Below are experts of layer 2 (counted from 0) of a mixture-of-experts language model. Rows are named up (a neuron's input weights, with its number) and show model dimensions 320-399. Each number is 128 + 24 x the weight over its row's rms, rounded and kept within 0 to 255. Numbers have three digits each.
Before each expert's rows: a language model's description of what the expert responds to. This comes from a sample of Wikipedia text that the model never trained on.

# expert 6
What it handles: Words and name starts inside song, album, film and show titles and casts, such as Secret, World, week, My-st-ic.
up0:122100177116138156170092152108104130127093086115135116099110133168139142141088130157097125136124167104102119097097136092095127118146112179132134109114142163183115116136107136077120158098144107125119094148166144127126143142115162111110112133
up1:101159106123087127122126125118107118160179121100110120144137126145123145136175118142139137117128163121147133096142147128086133113193132138135169136120153111157142163168133100109155108160167122169211139109135139137151131132126145094130165105
up2:144142159136107107142134114144108129135133125090161135069119154157141148149176182140104158125107149126086151148161127123173126149168147121119088120141192170114154100147096144092119139092131120124157118102099135169154131134148133089082181145

# expert 8
What it handles: Function words in film and TV plot summaries and cast lists, especially to after tries, plus line breaks and list dashes.
up0:132125161099147157180109136090104114125116090132101135096103151158138130137088147148103129101122163080099104109100141092142147113130147163098093121123133161169147099124096116072107154120133102109145110164154154118097134149106161122132131164
up1:107170102123104142117143110155097112126179115129123116115159131132119124073172128109135118133137162159112136115135159141105128107187186143155147145102172137138133154114155079129130083163125159164222129117137141130126134139142145120125164138
up2:138170168151090136114111139128103130149093132145156125061106139126163115141136134138105161130108151126081141157154131099182126153154147140137078083140160157107138135118124116118132119111138107134142164125136151192133159151103154094075152143

# expert 21
What it handles: Later words of organization, festival and country names, such as United States, Toronto International Film Festival, Records, Foundation.
up0:130122127113142148162093153117101102126127123113115107086105152155149157125103126170105136113106122123115104116076154100108118116167127157088135114122145168170166110126110144128117149126137113138131100168170136119117156135101148103145119163
up1:110195114111119104138147120142086121126192119137100101101150146145127165108157122095154143144176173123157165143173166140093151119154134130162122139115152126167129118143134109123132082173137135154173121112146159137173098122155101103159117130
up2:162163186172094130150127125138125145097137139103146131071089161151130116165125175116092166100119151140086155137126125117153144136133146123132090140136194146122155144150079130146109135114130128130129154129128116157135138134154138105127138103

# expert 10
What it handles: Time connectives and verbs in athlete biographies (After, before, During, moved, spent, lost), plus digits in score tables like 0–0.
up0:122118123150140103146122125121116135139130110115122086107113152175121129118128104163108133128110150116142101109089138071129111104145121155132114090126138152165149128163105139083077140113115125099095086189146142126123161135111149134131119166
up1:063155123094087112106135122123116121130152122103125118131147112123114141096158137128124142123144167122145176094141140107103124129183135138155130164103171120144142157143126087133133077151159107179165076105144148146172118129133141108115190134
up2:143158179147128127125090124128104160130126131126124136083115128151162127174137155139117149124104134133071130128148133106169113164157145112122099133158181159093146132155115131110109146112142116155113158109143128156174151120134125101077164128

# expert 22
What it handles: The words to and of, plus for, from, would, and must, especially in election and legislature contexts, as in elected to the Senate.
up0:113115167095140164168073138084136138115094134121113128124123094181135157142131137161131125137128128120096079120085137115109135116150104141105125119101159141194150093147092149101108191139132114136104105154164122109136160155107147120143131161
up1:119164132122063130122163100116085108162147108132107086111154124129124105100154122106126121132146153132135187108185128130122111108188135143142154147111129099173133175113114096109144115168149126161210102138169161140128134138133133130129141125
up2:149156162140075141138085117145122146160123103125175110052118131139152155158124147146106168123129147117084170132196090090169118165172157120128097122141187164114156152128150133116122165129148122147147138102123137186145156146136145108085162101

# expert 23
What it handles: Short word pieces inside foreign or unusual names and words, after a first letter, such as Al-j-ibe, Al-z-heimers, Und-ec-ided.
up0:126119135130130173159079151096104126131126130137125123103130139177138145136101126162113141110121157101151107133111123101136098119131097156091126127123127136190186089125105141107105142111132074111124086141160143129164121130089135130105101148
up1:111132149109098121133152132145075103137176103118119114120147126130125166111167126097135111138151155119148163074158133160083115131186101134177139172090152128161140140141116091122145092146145117144158136127127147135161116134120161119111129147
up2:140149161155118132138088123156084109155137136130156122074111146131160152147112145149117163125112138105068152128154145095157120171134150102166103123168182110116167105171106127120116143107138115135133148113122147179143138129161140098108151140

# expert 16
What it handles: Early pieces of proper nouns and political or institutional terms, such as Eurasia, Ivory Coast, Africa, Nations, Secretary, described, published.
up0:130109154105126124154095131078117088114117123126117103096102165162141162126114121174104135125109152092119106116108137068112121135170128159109124103126130158206148118135104148128111155121141110114139100175178133109111135146112168128134094186
up1:116162125134086145133134130147065116163157107082122116090162116157125135091157125093138112119162175134132169086168123119117092104165153116145148168103150120145138151097155085090127100174140124145182112113141166158149128144160154133109136126
up2:164152147154118110129089111161100118135129106105174120068129151157176112158148149125116157122108145112079122133155107139155144148167127118137104098141155122131153137140098144137147129105154103160134158119139137176130149127124100116111155123

# expert 13
What it handles: Commas following a word, especially before species author years (McDunnough, 1955) or places (Northcote, Victoria), and some word-ending suffixes like -ly.
up0:118101140136135174166077147119129119139093113099133114103108134187141153139114110179101135090117123099094104134084156099127126089155126145115123121130151172194165082134094147087115147127144111115133119170169128115123129133121121118127124175
up1:109135121121065160118157116145078110139164111108117097115157110134130123113143115117135125113161149143112121105169123139127107108149146148148144127101148115171134154119132102109135116159157140161193095109141160153134114132123144125104163127
up2:142142175141117093128105137122109135116129141126133125082108139163164125167150160136121182114127159104103094128152116098169129172160176096136104112147167128117146141177088133097129127104159135168141161094126140159144181110137152108097145131

# expert 2
What it handles: Sports words and names in club, league and player articles, such as football, basketball, Team, Liga, Olympic, Los.
up0:124116159149130132152121146098108131109122140145122124092104166162117138136094141170120126144124148093100113107071141103108116119151147151108120092109159145213151100134116139108120171136133113118147123176146131101126136134065133113142134170
up1:110144121153094121131155124144084132141182107113131082108143148167149155083138117098137137143140149113124143105176152120113095106163152145146130157112139106171156155137120101122130084163134169156144099116154153155144099138139168121133162148
up2:144132161130095123131100127170102139132127129127149129062108156118152128149132180147088171124121147118089160133141115118169122138167159135114111140141170177120162156144105165105130122101165136167124126122127128180144144128129126092074159115

# expert 20
What it handles: The word from and direction or route words in road, rail and travel text, such as along, northern, terminus, returned.
up0:127118132127128150158097139097105126109115139117124136099084146158131131125093139149112134122096147116114122107089116110094131129161124159089126138109152162172173101128082119105100160110159110116130099196181106126129133141074139122142134179
up1:095183107129069122157181122118101107126166122100108103164164122117100135083189132080127130137137182107138174108178127159087107117186131140140120150090114111160138149146139079112134118133152120155194116123145166112139117146123145129140147113
up2:151175181148076124139109128138117133116125124123150096067098136139135131151120134167094153108128137096087144128167114118139119137147146141128109122136167153112140143180110144107132136103145101167110152096117124177150138140148133091096181101

# expert 7
What it handles: Subject words starting a new clause or sentence, such as It, This, However, These, She, and word starts right after an opening quote.
up0:117129151107138155163090124082125114122127147125131118094129160193140142138126145142112138120135141098102111133093143093102108092158121152109117114114154131187145107142079134094117155135142105098159104172167133090156134136103143118113134156
up1:116176115127047145155139134134092104149156105111127118135160128161102121085184128125118151119165161133149165077160140106119139110222122137139147160106165118155138163155141107121153103158141132153183115098144161168123127142152144113133156140
up2:156175158149112075159131152133077157151137113115162117090094133129143143171135146151103154126115140096084141145142123086182124140155167138154117123155158141124145148156089130115111111116130136154144148084127154210126126137144115106097146126

# expert 4
What it handles: Section-heading words and suffixes (Filmography, Legacy, See also), table pipes, and openers like Personal, Early, According, Directed.
up0:114112131130140152174090164132111141126118140112114115107117146161130132112091140159124139140116134092108117101069151107115149100132145169102117147125165156187159115133134151088101169122147113083136106141147110134123104133117166115125115185
up1:109158117127040145134143124146066101133160130115107103137166129144116113091162129117129125123157172135136163104167135143119113106201142154133141152132175110135151165137135096106133097131140133138175103101115165138143141148135131140116155117
up2:163161154145095106154133122144088170141131125114154121070116155128141129160110157121121171121092135137090134137158102095175131155161168104125116113133190160113127142151084164117141112108149121131145120108131134124131138117153126112096157113

# expert 0
What it handles: Middle and ending pieces of words and names across varied text, such as sent-ient, list-ening, fratern-ity, Sum-mit.
up0:116146166126151142159082141122087146121104142115104123110111139175136160136107125144094125126136152116114102115111146109098137120174147152117124105115139152206150103113106127107102167117125136121133094165168125098107152165117150125118137151
up1:114148119132076116122180124120109129107158084122116119128149136139117148092148128105113163123136150146134184084160114135112127110179135139138131128125140122132122157124095111099125103137129134129172095094153147130147128133143116139132144113
up2:176173151158088120125116122147102127136132107141157134083110138127140115166115148151095164107118122134078159157180124106161137149161144105114086121165190146093135134143117135129110126120135130138144159096128166158152168132105131103106146114

# expert 11
What it handles: Word pieces right after a capital initial, S, T or L, as in S-ent-inel, S-der-ot, T-end-aguru, plus taxonomy labels.
up0:124110157145123143146105147080091109139073138127092098110106142163126133127107097139100148157130146104105116129059122094107095109137079160102137127112121169188143089103089146076103162122135113092121107154157142113118134153123137110125091159
up1:114177110131080137139148112150108118140148082101106106117152123139119122101158147118126125145137162114110152087139119117143122127164144141136150155115183091160127126146143092110133097153143120145190102152133158157126132122149140138107154141
up2:136149146142118143131123120153098159128144145126135139057119123126152145161155147154120148134099142130114138120153129108178111155166135108133108115139191177121160152156116153112124124128128110131116152094122132167168149127155121114081138140

# expert 28
What it handles: Inner pieces of foreign place and person names after an initial capital letter, as in Schleswig, Baghdad, L'Aquila, Nevis, chiaroscuro.
up0:132107133137146143150115146100101111133089118135105097116105142122125113132106143165097108118119169118115103147098115109119119122137122170131141125134139153193187088118116133085095136119158095114137097166164133111142135134113139132129119163
up1:104159136118109132129145107152089121132163096099113145110148094126117157092172132115117156133148164130150154090140132150105140115177103152161151130104146100153118146127122104122134087152167129160174104120126165141152117105163119125102146138
up2:160143161137099125123117105148082133138122105127155120084108126113165128149133124148103155133102149121088138117159127088167121146154160124141101137153170137132156120143090136130118098129136125127134141123112159150154149126167132099087119128

# expert 31
What it handles: Field labels and separators in lists and infoboxes, such as Born, Succeeded, Genre, Edition, Production, plus line breaks, dashes, and pipes.
up0:131138169121135159161100142106115112123122125094097136082117140190140143139086119136106142145127148127101116101111140106155136123179137168125102137130137160197163109120129128108099135116141118117158116181179115100126126168099141108129090168
up1:115193120121069147143180113147105095151163121119129109101157145143118142089165127102134126133156152133144172096138166143105104114188149135153163181109146114134125163133143086111148094161132131151193112112137159144169104141163141098133145115
up2:124185154152105126125108119122096157141136143100141096088103150149129134162128157157113186135142161136101137161177109131128134161162148154132112134138177148107120149158094142076129130115140134173150118096115134158155117131145126085110173141

# expert 30
What it handles: Line breaks, == heading closers, table separator rows and sentence-final periods marking structure, as in ==Behavior== and |---|---|.
up0:130122165108130148157095158110104118144108123099111114148082146154118135132096116164111144110129139109111099141068132140095101100153140155118092118113140139184132120155100150091110177141139117138125090132183102116113153118121154125151136168
up1:109193134135078127163162114115098110148176141110115114138170141162114159115151124095156127139162147151116182101186133141106122112181118135162121158105150117140150181149119093116146084136160145150208113110132156146127107130141142120098171149
up2:154159140143108113162101144127095134150096109131167112093111121134129146147112130165099156127119141079108141145157102114162128141163156118161097144143178149112147150166112151116137129126147106131134146113142147196126139134132137105078141114

# expert 24
What it handles: Letter pieces inside Slavic, Spanish and other foreign names and places in sports lists, such as Mate-j, Pere-z, Ł-ó-dź.
up0:105115134143146133143104132088097118135123122111096130114091143145125149160091130148091131130132159108107116116096134107098124124163135162106138121132147132179150119131129141093088159113141141144126093180163139133135122139102164111120114159
up1:136158103115057128105146118139099124150112109093113088113148112151119144104179140100095127122164135110152147123159112129107120115168133133122160134097136122131122127124129076120091091136134152152176142125123135140126138123169139110110119084
up2:150188151171095112134122098155109127131133122104176104092082159161136147158120133117133162128091130098094139137134115113165111135170146089131104124159176156134135136148104130130129122113146106142147159123123117183140120124160110068105155130